{"moe_layers": [1, 3, 5, 7], "normalize_top_k": false, "routed_scale": 4.47, "balance_loss": 0.00332, "n_kv_head": 1, "norm": "rmsnorm", "norm_place": "pre", "rope_fraction": 1.0, "attn_scale": 0.125, "parallel_block": false, "init_std_qkv": 0.0269, "init_std_up": 0.0269, "warmup_steps": 50, "batch_tokens": 131072, "train_tokens": 607600000}
Below are experts of layer 5 (counted from 0) of a mixture-of-experts language model. Rows are named router (the router's row for the expert), gate (a neuron's input weights, with its number), up (a neuron's input weights, with its number) and show model dimensions 0-127. Each number is 128 + 32 x the weight over its row's rms, rounded and kept within 0 to 255. Numbers have three digits each.
Before each expert's rows: a language model's description of what the expert responds to. This comes from a sample of Wikipedia text that the model never trained on.

# expert 17
It responds to: Word-start fragments, quotes. Word-initial pieces and common modifiers after the or a quote mark, e.g. Th, great, first, one, plus broken CJK byte tokens.
router:134130121083118089108166166082098103135153125121179165148139122125116121118118229164141118144151177152142150107133087158154162196190118130186107205157107123104116106131099098134094119130167181151136070203103104165088159171165143106090147126162093112129125114111151071131145187106188114195171041118139099149087204121125149129110098150087108168097142139149202154094100095102085161134074
gate0:154161105136130133128161101119148118161132139116117123087102072097084177115190175125131145132163146175087150111123110171110128136170249094110058122162113137149090125122122126138135103155161140153061144116117116125069074117125181224126195086118097117092109155130137122134111154193202128101141173120098144145224149110100107124202125075138131167104080096180079150140092128150085152146191
up0:145164127112133074105128147114129137154110139157180100146120128062062141102104145190126131126094130193073147102199105170093151129132170154098110152152117101138065129127135163191116154077150165133151144092111097087150115137178130175098080103114120107142099172147168138139148129168185148107197129078128116133166150096099074136162160107137148167089121120151084119157146118106047148129165
gate1:146180119101146089147138138103102121108092156108178132185184132117207137142157134132103094140107073105170137087158100174204143168146133142184145160113139101147134136125101121123108100084120203138156144139205115107102138117135172133155103162074137185132060070093084099107128120120117122137122150113156099108147107134086123105173099099131147108150168116122201127075166134118113177126131
up1:133195149115144094084147091120109106102091128133187154174143154126177079151084091115102087115137094092109099092227171173163103174111160136180162134136114129096126144102127155071103108118135153087136160091145124105139125146118130135190140108085112177117111106124135116086118129124158124171106128097163143058135119145105114105114113136102163099145120128119172200097176130102128098155153
gate2:123199145133137111079132138113114111104150190084136153112112111080082153111124161166134120095135113143182139101141127132084153176081116101137160107116067105140136126137137110135114079096124131203071132091116058135132146102169106089129085172069112103138084148108141128098105110094141157162107138164155175091057110107168106111100082162180127110133166122097083054098051103108180197145184
up2:120054104109159136113114111169157171160098123133128065169153101106152126129168047078120121066128174098097134221156179152172119081111126159110114115112130151126091130172091132107139148111078149084192117078116167135128123142125173142172099129151168142130139133141114118165134098114073122119113121118148110166184122123163127081176188099126146104145150127186160147129148160083052068143097
gate3:113187140086098090160123114100115091092151146127152111143054170118135093066154103144109080130146208081148135095093141172172158110138129110103165157123100127147109133148077145066146102147150176147153160191118189148150148135106170150103091128106128087170137180100132103094099122100116113132156108118104136153071145153186127160193188126138121154105124122067099136101119034146165172145177
up3:174098133092145109174166058166159136159108138140101109125098102126108108126210147186139095154110126116111168102158163137158154168183147114137132160138115139115070123193128182180157129108146107163102088081142075137169086165109111126126126098142080097155081110093114069173143166135136206113121086187088089150102115145138121119140092084106106132109116116139114130137086084145152142140160
gate4:136088154164142174143105141098120136158177122141184156137113130117094133085088091152122131157125124112093131144111127118220137122160188124188131193144164087123088147136150091158121161139178196075165084122066159117130167145096098192093127127095123131102158178166201168116157161099109158153071055105139146115091156127115109126103110109161086129095118185113085123132088136114087108112114
up4:074136112137117066066134108124113153131121071081096086078134113171115152126145145131104145115140185168149137080150156149116083106091106205113134106098127191208142116122114075158200132138143112119127177127143097093145142107101103087171087105143154076146133068154110088084157067129097103096185116142134140155172128199112127129142122129069111122139139126124102082099146121117116189107088
gate5:168103108117163130057102133115151126155054152118165115134133091153178137156114171122109134113130166139136120093159085106142105110141151116089087159193138137108110101164184070134141095072163111147127151159120108062122136125101136153121115161116130118079119124137138136155124169122110152112101168107088129136083155145128142127074103117196080123086190141175127109141097095074151120117253
up5:102119148087081081118112123106208114090202133101110121156157062098150117163120181121143209174152153183102127218118198116116137074173103110116122103122153087156113090139122146142103109141193150145070118076143181177124089154174156124050197093129177088126134136168155122121150163104168120136150099168088117139090142090103130104122147187103161162116157162117115130099124118132203140123070
gate6:099137116090127097171187131118154156144127145126078225064053149143122105131113130146182139170123114116139166097149135179091125108176090140144091198126121147130135107104115160078139140160184126145123127139120146113142121114154120149136079203098173156152091165153138110089088122132137082104104110116106100085055113131181129151186149133185212114169116131088103085138143105131086099130138
up6:149081115170113239162122130118103134161159116152134124141138081170148172104208082072137113144148151130141157147118099113144141098197181099122124144131134185111113097081144136106084122152125097122125076106099114132079126161191110102187159166126105136110090103120161080142147167194102180141172158113164050138167140123146149095099065090106114071133086122164108114158165187128064152101177
gate7:148122103158137131157121140105134124120085128120120112141176116140143113122092114126118159165089080111133141120135106118158171168095073165182160125116151143163078119163137113102120121174074139068140148076127105194157106101125115159142143088139162133173093174146092174176141136068142217129135111123141150152148091082148164107107192116120209119090143146108124132137138121106143157106074
up7:128117134251136160138084110159126155102164119186122110099101137102124144189122094102152179117111094103133193099109160114119189094115086108144119130163144085118112127134191101125108163051136162192122130099144104167128067130107102103134152136114159094125132101078126169083166089106170176144117113177132176064116163159149166083118135081109103136153181134118132108152215128103090136161096
gate8:090148194122108173144138166133115127144131083105132158109080125085140173089135168113132140087125121134076173147113117132131189095116089097159085126163072144130104090105123119149119072096165180102097121074120132159103117157172118119087139113144116086128162131106160127140111084127153144132105083149112131128077127168093106220092136206134072187158120154107113116118081136117186104112134
up8:143138222089159195093126149101044095157119111121156154143126162131113142131133170102171092143164098143068141115133126168080148132148171142187177074157128095100064170098121114116135084126136147136090077085174087090110101121108085071127118120137122097070163168060160164122119154156141138128093119141115118093092150139116176081103099172093147170120125147078082098136160048127139090109123
gate9:078146070132087147165164126087080101215121207117130105116128143110092095112071131108157103120141153112111122144150130160192148142166106137142193159161098114157135093142137127136124110132174076108048088118101098139117195145151125130110166124098108135130138159146080164073085155121117086151024119096145113178107106153115132089117101134185146061165127100088072092110130091087156153113150
up9:104160103134087133107166118108069135170108163123181120105112113164152108118093146119161114145189140160126117146143115138174188168090126137151153095154102197128169109148118132135119106088154102106045098082099031195108173161132131153110151125088116117110127136059084149079114130160125060162077079125177072191133213137064148088155095152138129097159126099114125129166170085121130109119130
gate10:151087149086135129134104114129093145128131110106164122105149112152128095129136129118167140132174099144088181101113120130084077181083103183162139114103079094084098205163084155115101126094145139107111153099124097204129162149201123149080159110111101114181134115122142150157213156111191123115142180105151060100129108132135165135077099115120102091146108118129150188105151048103138119108159
up10:081104178145186137081148162129127122209143123135091082132086136092075169117150133133109153158138093073121118152153127111146082121134152127094158167127147068086172099120150128069164119088086135103183146094096123128083151091124151110136096187051172155090146121132131127146115108142121166109078108096130138112145154129147131112064125130155190159069160147159095176138131141051134063219181
gate11:077123146109153125135101126157208125114124082151126185070092131165041141151112132124123125106125186126167210107121086093155165104161099099151095139133121110120125080100127138169084122188092119177158109147094076144167113105096096067152166182182139103117191061154059150123142147124109124142140132184150126103121138137143142127126085115181103147117108111109110089121109110116097147120185
up11:134151167144135182131144124133167092096156098140128174112098150098142145163096095155123126086099189077113135103124134141158154142131123161136092185178092117072104091155088174162098115144155101077144154134147099094061149134098119120136116150139131091076146114152122154166154165131125117100153120171123113149112166102147122114142055073162157066071115108097104065082132094152068185129118
gate12:124186151140140081138177150093130194149143167139123101102107120184158133117123131159152156155146138133107158131135177105107139178187146161162123163138157125120118132104103082129112154130121165077113210120133104134124143041166095199151165118154186061141143103106113119084139087031124180138145195130113145137124130123130108061099149134120176172104128168125057100168120180149105087081137
up12:093102109146135193109130067112134138086135111171134127133148101185172111164113130155162160146157126144132056144142168105156142152130217142062114153168100179179152145130164103142152164116155186106149149142146127171084188174154153113149167125101178129152151116061175181108123069178116142152106115147140167085022112162131167137085069158095141147109152096108101145123080117092163097130110
gate13:142142144100152095140133083138128154090107088140206145119045137100109096143108094121163134067084149134195103095136168169124073183106107121132172123103071116130153136150148157084147178110087104071197102141089147097199126147122104184205146136189066179177147110098111117169103162065149109143112129125105081115111097136123122093134163122142159113169164127112163085139114125114118202125114
up13:148115140092118101139123112170147137184136190120119079108093132155126184151153118159094045100158158144141118143163111083126179156120124140090132147154132122143116116105079159122153099082114119078157130072128120170185101101157135139096132157157135185080159157154083195179121171080103162144083093083129124121136129126075111131166093113158218174166136135167067156144060132120129160100117
gate14:115153206118079079126151061083136104079135122183168129102147181112148198170139132145186100161139130167055108103164109123114119135155151113153140151148106123135099138193117105118124188169119138096140106106123103129088143105157150174156110137095110067085167109168159118161115125089134130075139135081190207147126078155098161121145129135060095181123081136111157164153093165092103181091075
up14:110074125096111128130120149134076213133108159110103148118201159158131169166123163156149080169113144162062126069097167131185102142153143120138129141133146150069123133155168146121112141120102137129119144104088171132173138183180065118171156173062201109132089140079133172112158104116080097062145107127157120103130139117172107157114174117131125144092095142120133076141140096146074116150178
gate15:158146130109085090097077174152076206084160150119183135092127180101112126096075142179149106106135143155117089181122098158154109134144108144108089125155125109124152092178140133148180165156098124094103159131074111101134077093118159146153176171087142164141100138104104130115099147148147096114181119106142124155107220145143191121135083105070178123128134118144044127074129211189033097104166
up15:130086085138132095091127153168037138113157195105113151135118117096128131111121169191178072113108118147143092122135114217153094198135116166110101147150084066072199113163131151141126144126099129158135106112077089113075110116089113159138166093202143168094116108096105109136120152108133124099139183122124120169136134111110173151163169089096115113159114097090150107132111177169085164135157
gate16:144180128113147113126112159062070070104108054110161136087158098140121096173091172123067100184101101189136152056153119176172081120108164160103133183126139128117125133129158133084097169144117068102072161178052113117134136067129118096107100191099138083163134168112122075074115119135124144115115071114082085123123155179104081137067052162088085148096177131085177176169131008105140087138143
up16:124122158153120114110173150208132152165213120123162100137137081095137131099093151117149124125095136191153113187134129128211139173101152125117116114104147125113108127131126125097129169119099143140173096191085129086105149120110151172188067116112106140164126146097104138138162178110105178146094131119111126099128125112131097135103114154113166180140119147178133127129144140130097142080119

# expert 36
It responds to: Conjunctions and pronoun subjects. Clause-linking and, or, but and while, plus subject pronouns he, she and they, and was after commas in narrative prose.
router:107119080104123126078098136156168118130139141193138144133085080095038080087169121120079097155157150122177115107097115122136104170135147114126075111141137101095168078103158101088125140149087140157141118160140159100112149076130109108097164111170154152098131112164191141141110136112135058188119112093128151139069089114135185105157107106122153132111196081165142089157173130162133072069117
gate0:171087125146060147123159140138149143135143129038091222138089162132110121123148110111164110149117126176103163179105147141153133090179097076163141148171112059139167164117132104115109143092169093123136104090112132082109160113130133137114075106183134160123151088136147143174119156103146131165121167128106130156098125111105152112116093102168172161161136165129164156089197139147152104124124
up0:066115170101157132122118089078131162129084173196125132107192153130102099098123125062095111118143124096130086104166114142110121098126104147072104144118115128148083132143136114125082111169119127152123102141124131140095132106163103108105132156113120102139068161112104086101106101092135064073174118122129103123153129167150100146160123182106131137093067124099122102151121122089141145159109
gate1:163103147133151157077087124137114112153176125099115178117069154114097155116177188088136189148129197095178091113163159142157092086106120124144100175138169153079176144085060086089114106125086182146111089159084158153168179135137166177120125180105130164071145174141084139113138137112122120129136121078115079124108136089152090117138149117186123114116163148204151159136103117098122158119065
up1:110117140062127178189112079136094109137136139133094136063147187158097150189126128124089077122169090146122086110165124116129136154160233151175162225102125137113108162151107144158145130100105127113185116161147093078075079107120091133111108103136150137152143140158130132170109133142128156137116179157120113115127139091115138136049174123127119151099100143148103088143171182133187156189072
gate2:141113094170150055075131151119125117157175157131113111153151124098114105125196128136119115096116154110175169146092150067135100077088130098116133094071090149140104154133137166112168150127175107118120140195127162168110160138114128129145121055127173137097154128169123165182101149101122142151123140108156081144125152093174137132091102164114090164099125174128073090132107166164143184095149
up2:116094116186165108108150153089068114101120099141127072187150109132183093110156153199160185116114134112172158104129196038166085126107122089099140074079144158156121151124148144124131121158210183143155099170128152127143135079099134115133132152132132140080131162109106153112161163088098113155154144070147116172137159118115125127146129174140132129130161127106146099164138207107121156134121
gate3:116175192161129148103095148168240135140113141176127081092103105113171129140142145207156156081079124105167097094127146175092168141116143108159173180161112099092133152129170151096165081086135062109128124119139132127159069142133215154127125145097097094190152085114140169098134178129116143165087148109159156163138128084107088085154157159082124143104168136174094173072152069152090134111173
up3:139138151126131165136112150127128135153138138158124131161154112156175138144111115149112127130111115081188064109099144089137171110052143126108143134122126154122179181155161119101190156113149086116114134176164146138111096110120123151112119141076130078166114165051136178110147143105119096157095137143098118139132141069104130135148145155125111060086118120170065212121110143158147126101160
gate4:136123171171205103152110106070129086151103157180164133139108111124150136139083110146115145135116121058133114138072126090083102181133189132118104119163108110067155159137162122038183140103214127110115148132105165099068125110102066153182153095080127111119128145118110105116128111156191210118176144135118086105102089149091134139138137188164148160096172142098119107126148118188100143140161
up4:091096138196121116188087106127150111179142145192141187103162140099114184205105169081122145123120146124093162118111072137126118144136152095101141067099121159081155120135134155045137133121159132142065152189134132122062119109125164127133120118095113152060139153134155161088085173174175115130125098107094155144098129184094185152115076155187188148076173101055140127130146112125119133152147
gate5:144115085131127089126156163100134130152135073134160127220106102084108140080101127146187100131116190107139096166177113174131062183118136159118093083144146137199157140190127127112133140056134157131150148140105082133189200201097120099165102160096129148119091135126145064077137133103110139136151083136101111153120132143117084072182098120075101110123145123134149066162188118130164152093146
up5:143111075133133130148106153140143125090143062204141125182116159064075106142106089156118092107105128109189113214145087162110079191105114129132069115155105104135205156171110196114079122107120133148141155087145094094185185159086123118158092177131133134180109067116167109092150117066115160150196130154119123193143107150111113156151119142072132106159169102099180066147177173154164152096179
gate6:145181110186091171122088164080139149087131179142108118160162136077143110133135156081114165142062137139146165096139112110119085133118109152084135168102172072178121140115151132093155171176165117076112139113127100142135114129108146142128136199165142141123111146133117081133128124149116144118132112055195115119127138103161214149207125122181167120143104153163157208148106079179116133122116
up6:146119108089171094130147132143108088129118098087156139111156129155101110119137090153101094061188105091074082167129140126161129115119147116098126136102118138155088168119133166145085169082170128172171129156141151158124169123111111144169075082100065110140107079075127145114123141129122068116175192199104073084143138109097133093104104106067112092114141105109127063093159103082115126119087
gate7:147145159074137127185108128142131091131090176112131108172176123088122124132082090113183123115136083156103120131113149097154172105130141134139116127139142115112147152117167122128108100119167143171119151101171099125078131131144107103132105111202132193039087183150121143046155080145036102191161140036159114148124159113144161139098133112112125204122132086123096189141155069137129112104137
up7:114125053178126146101127112084139144142139116127167143135111127089146167090123115130092117146138191119120121081169156071123141155135142193124117086119153126145084167135088185119127114131100142087145133112132168082165148158126172111130109101089080075145105084121111136164148132099191120060118114185089106141127093110092103101154217176162081072168120162133180095161117174070126172130144
gate8:144103106181116144096120132128138120098128083134129114125175171084094065115079129171177130169137144129095155075064131120127106115141128194175143076132174163113080204094087177168062123134102137126165086155178156156132084147135143130125115139109116106148105104160130116131129142120053123156127075122152126109110095133137187099108112109089111090113148145075073074154130130110144107157094
up8:119145161129134093102155136167114123166152038127149150087071174117106143110162177134062108151128149116144178134113130143090095132116095127098170063108129093088099150110105142126111083085114150098159123096098146132125167149079145080153137183094135133154115045124192091140134122138169148137080094123135141146137112138196118171170145135150082140133129138152074097133112080111149149118080
gate9:095141147124149168159060141163115122111092148092131148103162147103126098133126076168141133181170062132067138130098154092145159075117145145115119101185127105112166086179166121135102163137197125075096122126149122099085130096175118118137108087112143121186099145159116067115160124131108107107127126110113109143109088099128120095094117133106148078128130167159104139124129127129116117139098
up9:097114145107150171138114156165081133163107118105068172110137188136110119110122102145110083182160050118101145143086117144147130153113125147131146125156100107157213094167106100067090171104165147136156115124107120112128132086185103105096120121123166131138123124124083065153156127120132126117158151132109047102087102092141103128154118125103112074134134171079136128145128106146119110144104
gate10:082134121137158093095159134122165128139111173104122151152135086187154126157113136133164120109082131099124077124127105131094104180111132122180145119169141102123161118173155108192162110114090067117091110137144131141089126149142097126092089120155120156095182144140204124144174097123137134177189154120109083121114118098100113070066135107087111137202171161117157142172156087118122157091107
up10:117128128096117115078113130078136151144091148097084156144092086153164185108132167097190060100152185101114137110131040164131053121159092138151130144157085071118166132136096106204132092087113051107107106138167073118086111146121116134073092132129161136103170154154112124106153084074097091159157123124151114106136111145087140131132112132097148095132131127090135140152139084080086148093119
gate11:102180111156097100126190098174089128159109132161139157118075168132108104140121094110176101102096121090141118181217096131106129158147104117138116165104119129178164140120152137174115169136095150137118115070091109095104100111156083081183129080107143084110112117191114145143114115150186169154148159121151143139153073145111156138093158133162118163127181079130068159160147165150166060104083
up11:143118132108095074181202153132108161061110104147112156072121126107064075153146143146105116148123107131161100136148162057111121173151159137148143147158133127146152098154182128174143130149110142147172110091057130132136108109116054100127140125145142086103117103153127119139115171137230135114156155135099123112133139155101157117167150137106149149152166136146111169139113104142160107085154
gate12:073186108127135067084078122073156104138150167118123122117102136135133146100102118137091184093120115099131119138159131156101111139109115098082089142132162113097142119113120139172120108122124110100157094128182133137152146123166170140086137136126130120124094110118159074133161134108147141120107137125094116130078085125112178150109092126151143126104144132094084145139138159124135119103152
up12:106148123139100146101165141085104122182124088152088153131147116123125118035190097096144137161110153089095138128131136179100075153161127074133082155131086116163140143050096091125115129170138152115088113178148160173075130202141096144103150107132089164099164162141140132117062176146157098136174167118146116160090162075110071195112110179107108122144176147084125122128117117138190134169110
gate13:086078129138131104157174079160087135111132086162101128146130106185135097096156075157116036173145099106093146160147189139142084080141119160097108111217130175121176158139064158122092136111135156093125206220147159138191122132110158102104099120082096131106144158093146111077120156104139163158133138054107144126132129033161136101144086178191066093133133149155098132230148178107130163143143
up13:102138104127093110099133072142107157117138073122105123128118187149115076126136120130127064136158102013119129145079137081189088198127118128182161194110126108142139080077128157136087133117085195102179128115136091142134092147117134170081136188078074120158115163134145129133130136137136116155138179123110171151107132129125130122102127099168081127164119183117126135156075148185110091136141
gate14:147157090141184150100165145109146087072102151023119185097189114085079109061149139136137135123150167104113140112050112107132093122159122087116111092160090170166196107149169099154121123168136106102079114097121153114140133096123157142130182141124164099113083083104150088124132119147109133158114142125101100109065139166117135119152107149102099132128151161178122202077137126102116111161114
up14:141172074165147131157182158168111120141079207071138147138181129117100153116138120117088131142135129097109133126033132127120087124141116110058170127125090139167163117157158130125183155144144088101087137125135120130144138065101144133142172136143138125159073077125069135124158097158110138179119123149126101080131128171113147088137127129062099149121133123122129163140099156110114142158089
gate15:118100230132136098070117122118096109130176098098153202148103179143082183140152157190078121135146103116102112126135138124170130096078152120133116124131106151092151146121140161115150130146139139149166122115103174108130149109107144146159124154095137124152114173094127155147126117104123170159110060126129111098109137137106121143132144130137137114083054086148128159161118149152147114159134
up15:115148065120142134153188179098152109164106159137063079082095133129112133125135083064173116115130134151141119147145091122149127129180113096107149121121132113178122170159126114185144167102150121143139098189097096159073155112100102084204108064147111186135099065141157056158161139131144056097159185133107145139108104107165138117131116167107115098137165148123124112113135116115097141089121
gate16:132150124125098130128078157107143116111137162165113178066138195175081085107135155100093179142079102150107106126129118085097109136131095145094152101202134108129140132068115098092126092090166164134086139190097117193175172158134163167148185126136160080123111117102148137186099122170139121120140141083145142092138189136109088130157155086135124123165119152138102073054119116123082173062146
up16:108121102181168151120113106100107085125127177116077144086168123126105123131121195132095176150132093175098122164118116086043106135106099145083137145170160106100107108139118068127172121129119084118120126126131117126153076144113132124167190118153101130151147095101116127126143173110140144169105123074091129137165177152162130091084085161123178092160180093087119139099132136152165106063112

# expert 15
It responds to: Possessives and contractions. Apostrophes in contractions and possessives, such as isn't and movie's, and possessive pronouns like his, her, its, their.
router:095156098126115119162131134061157119169163118130118120086149087169141140148167179106117114164133091105127134113100124096087105149161128123199144127060125087123097048045172126215155096085145075119144096152172113171111139160131096128124214096134128107127100142093149186174096119120180129167072098135186124085196126121128109110105126152111138126121144131112139126206144146151114100073120
gate5:092094141095143126071097117184164106159132109138120169180074126114079168127077156125186123121101132109147137067091167142158095176123103143129168115137088102093158138103212164125122114120152181093149157133075096133135091151111186076209140102097129169135156048166132123139098164127144152120168139070101123151125139108117182126113110198085136151132118148190084149107136102130083121090180
up5:113132151157117108170122130170100095140192074073100098136162094164083099092120136110132156147148089139111172142121088086109147133091110132155104110155151071138124120171138094146168188186142151133172129099143143160151070122125093119142109176139142098187100138106151181163097161103089127141119128144147125083115097149108090175106137145122109136121158126092107112127112151100095116105037
gate6:086049164080147116139148165137133131115135129099172143085167155112145144077126136119096129090163172191160176098144130108107154117101046179173113088123071150124074179156161179137175130122135155129161108141200092152184084182171133148186108095095167106110067090152186073122133138094069105128157088127115126163130132103103110055129174121142089162134133089156143144088166130127127105143082
up6:132156122140093168101124079195183124175163106169126183099110078119136139169173139116145155195145176103149138117090106115124099168145134101055152170139148116166183084060142113071105153149096120128094132140123166068046180123133097118121121177136081148128148116145091205103081088124147131123161119185135081073090122165144144113136085133162139151100118202102109113127146122147044157105118
gate7:088097093124191145079127148107173140121104163112130083093133059120130138098131155115134155124108075216165111124114093093133161169141138152105123118103098153149133058102150029114130148168158187107095101143124137120083107137105098111112161036086180132143137138125118182124123053093126187123105091126107112147100153136129081100144124182123134084152159116104112148150161155097087156129091
up7:125121131105186127142141155134154153121066137141125118076106076121091169079105149084117160152079110180120114151070082142168140179170123188127129066143149186164131107097180074075145029153153145163093109129140140130126118132132149148168180141116130120131169153140134178159116108135130181109119165134154120132129204186089137113153129160101145120129114151147080146173207125117116144114145
gate8:128127107132101108126120176097059175156163135103152140141118164060132165101155112137144084166122106143105157144165208099117093085210118210108187191118115093179148133138100119099158176095171138095088160136102182138080101122148116138143162115150110101112091135166127161142119118109096170116108176194175119138111115133103078095081070126099161166140104123154152182155157135162177188125096
up8:101137129119129130114102135102145130068091112162142139138127115086130133058068148080102151094094130084102096084112124101150134175076143086162024140139140150114126101095148094150060112178091091133188113097132092141173153128068118128094072097095095124120141120088112120143130205143147109114127130064123101092111124085175173115163236150124090118116136151149114058073136116112089119122127
gate9:097145143164146102138166062152123133087081116174111143155144117143136128104124080146162138059136191054145100156087164196147164181148167124149131150136057137166092187121170112129105086111157096140134117156088093154121127157131106113207126121146145135129168157130086115134133167123138167117156134085118157173136169107168184170129189060113104134109135099162088122079189162123118073121088
up9:175078097091099136113112105082145159214183105067116093091147169138108148122150113112110088161133085180116046105191113103099105075123092142096104114125215107103134103137066117123117167145109129096121111070165163077120092091132124126088128164132144138135084109114137152110092118100115101120119168204161126084136100170113086163142082105101142099110078184063106148116095071127122156146191
gate10:102070171145098112092140105134160123076145122083106072167112169154134111118203139112181113130167066135113084156141165151139151149134137155162143142145106210094090107140195142160154110125195148085110099187086135142105085107074136142150149163075116150171168141159142172158108084089118087132188153099145140132107129067165132086137159072143194113184114150178134164169123145180110176087117
up10:139154108115102185158053156137070134153163109141109126129172129097143141129090096146100110147091160127166122192140156098129147104104192139133132172146166084153122158083086150076113183110161053136155143192122100069096152129168114124103080103163132155089124080104126134113110162103151133101109119103102091114165079088142107190098169115157103110069127076079107077067122136106068103184117
gate11:150145134177168115202197162138152161150107084127175124057143130120170164114205196126122144095145098116134148109147044140116141091189106153130162083158152191118104159206153115150144122139114124132136102143129149193109087107117170149092127101151107079199123137122118130135130173102091168100107130109099141138142117131106057090108096118148076176118135124147090151183112113138102088155158
up11:128150037171090162172086103077103118060159069138157095140131101142146134106082151149089096167144163170137141115100159153151122086189126071145080128120126125164119062117124097120151146123159096116120098121157143107139073129098120155067124111155116092133106085109167181128160191120147109129173157101108109128159168121105171169125143116148103175169119085104115158136091069159143181191107
gate12:158146140105157162109122151133136103074184161137151124122150129123085135178103147121072067159164109156135126103148145111114073117110143114155116158139114113054104149068158139144167133141143212095097126145157061114179119129125085120109119139145183123123189150034186177147079137095095151151110127138117147107071140179118069117098165067117087102158121095083118096102119086134170170206135
up12:096114114083150109088166136101098117146090120105083155117157118128142168089164162126164133094076113133178136128162141164118101150124170101126121176071188121122131091160178039089094098139172189146113066161125116046181124121120094086169117178141139096118095103099152139161151118113164135100085150141156127099139106132149071166113082150106104126136071131124135116094128162065052116129113
gate13:153142133145095135082210152123111113110110104118153072162142123132066115139086131140083079155153110089070176103130135167127141149125175079146175197140067144134193157116098183112120134131144105113151131150069160160098122152114090131094150079129159191131116129149122077110126162074156137144187116111133090062110232103066142169175174135130162200094140134078143137122098070097151148116115
up13:116115159129106111087077071128148105145145111109117149152123106128179124084158188100119175173102093138137106135155141113103098106113126102099090073100108098170114171120123178119207179142072061135149156120147078131106121094143170138104115143118125102122077118113160136167108115120108179139093170111135131194122037161158146146088087088117109124112133111171086110167085167137169060107173
gate14:135121180134136101109117170165142127122158103145114190103208096204136080173140147130177138165137070155126188141156125134205117138139111140133135116142111129193092122152140135115131145147103086107092161082093152111178157142067147128131085108121047090170143112105169087098069148148093127108041161152090067135142105116142101100073101105101125182107123173081203153102108000201114154126105
up14:078134144106128107133151174131089103184169120174128142122152104108155148098155105136139153119136105088139094108131127131134163175181147126184156106171114122065119118143130223168163096088159129089174097156121104112064165134134096164136148143131128137161079126166091154152106085156137096149124166110153125054143130122098148138186144142110111146089106095157163151184120184074142076142134
gate15:077113178142151152068168175090163087053153187064120095130101095190146101164146128129153084126133083124156138203112120168180169195109174141139154127171162188116113095126124099152186122160132094115152161159088124073112061076166125122149125196135078128162104124181150088131124128103066122099098147157115100105122115108108094147172130170134155180138108131121155123134094071156163124131068
up15:166134166088162093164115083047110139121074195102076124080139162215118127151108110165182138132130135171129114152160112114148159153115145186148121074137170202084105108099151166208169125115144074137128146184057143123087151110124150152168137127157079120148120140111119099108147145149072153137104215150154115068107094169112114178099075150091132159194120163087136135092100114104131165125090
gate16:112102148119154166118110130122118160110182096140136138136094107116122146100133167187119064087151186164109188119156104151170171147157052141146115107102097153205156072081170129135169119107120187136149166153105128115098115107148089073124136079073167149070114068126148132100115175117153092158109066116104126145105131101163115131131109183158121125152132128160120110191089180104134144124109
up16:096138151131171125116109110156144119085119134120118099173155110156111182157070096104090133136173134158166064119135185123144127118152081148046150158103089195120134093152145116125125067204148103083137144129160115129130192062117079083151159115093120195099181061215167146127129143110157174149148119133114155140132110120159187155133105108071174123091156118187123102161155064195132096082076
gate17:138143120159092155127120082142159145104152130183133071172118124129175066125075141148169144201111104096130197138162146083094112143084047142175136118122127122116118182110158127126097092087103183072101181150149143154141122123102154098105198164154127103121125098132125091105137105145142184138093182086100102121170165144113137092122086226087105145098174142082105160191120090138134112141058
up17:115145130178100131098112111136168115079196129177179098170109102211145125166124111130159100096115138107107170149118145106096125150107088160122140102136139129153114148142142134109134123126094152018130170129092102209133136131140094096134182112147124143160114165077183075065135140169163162129151165138101126123142149125139129144093142173133113161040176059150138132143133082149159101149074
gate18:089158143122112150138141137107068139134133132132161100173120124094152156133135128133183125129103104166127179141088139106146036123126153105136162189071144158184115083169137109120160186133184147117083152160117197168135113123114167161165144130176129106098132125144141192109102118087129124100116157160159117170129121158092124118162074179130177129104114139139137149187092095107157176075112
up18:131123140137095078055202116103141093074124103103169094128164105074135101114090169096169111136134162145136158118117152135073163092098136089098125150110134063148157096128078121130111101148202116099087158143125180209037150122112108203078115126133109123083132137151132142072037150095125117102098161143193103147153137122114194094146113138173158156129145092136188183171109087123121169122143
gate19:074168126143091116132139136112060172184117157128123153105103116151138123139035099179129136146102107057116134116136154108146158173116145144163127191128069158179156127079095128124111136105116126140122126090152092143111139130159091124134082101148105065054101084118135131140139140103147143200115106139141138122156070174125083119112125140181144186141124148154133137137136099154147126117155
up19:148131095160173153120177112166154113097148076109137115117151151053166116113145153123147076136097178186127118118132137122168054085095131179111144096105145145132091112136100086148151070106152113129145091134138101089187111068124159114097112123140146172150151107177118134105087030104091150128151151151161106107098169140124134178164127120131162108148122139145083085093144115156194120110142
gate20:125073166194139071113153147089118157116165175156088134095130086138131110175152162137123156137217114150175109131135059178185113181164105172144072177074119110128146162093135065075176116176130149063172160108074107113139115167174161154085109119093085085066120156127171139115119155108153132130132143132125128143090185105161135136122118123145122166105136175114109114133147115098165203164141
up20:163117068162050131173134135139113157113125113091104092120078143097081117114117117144168078088164116143114109059164093092174095152113145109168162131089119087163167110104152135113124106120133185080138141199137111237092095169151137132114152068137102134111135142190185151134175148152162129113066147149194160158049131139159107122100144096178085208109201178101135079086163096085184166144128
gate21:117091141128140126140130154111126182100139111141139135165119102147188119133067094179120101183168110155092115128179185126140106133118137159116152116114116117160124117094116185079160145104098123095136123135148153155077125100146137120152103108101191078092127143125125119115122158091106109104153090153101162164173124125205132143098155195120166150096184120146076137167075145105147161119114
up21:098135094119123147145133114183122117157128129185121165128126103103101104109109100113091147115147099060125146072112086150134175155114094123091057133162142074124127103085139150120120140124164089096113139127071162130157103184100143155165135093122129166135130137208114086161142100108130173150068168082116116120102114107094109116154155074078141095142117179124112170120154127166135089153136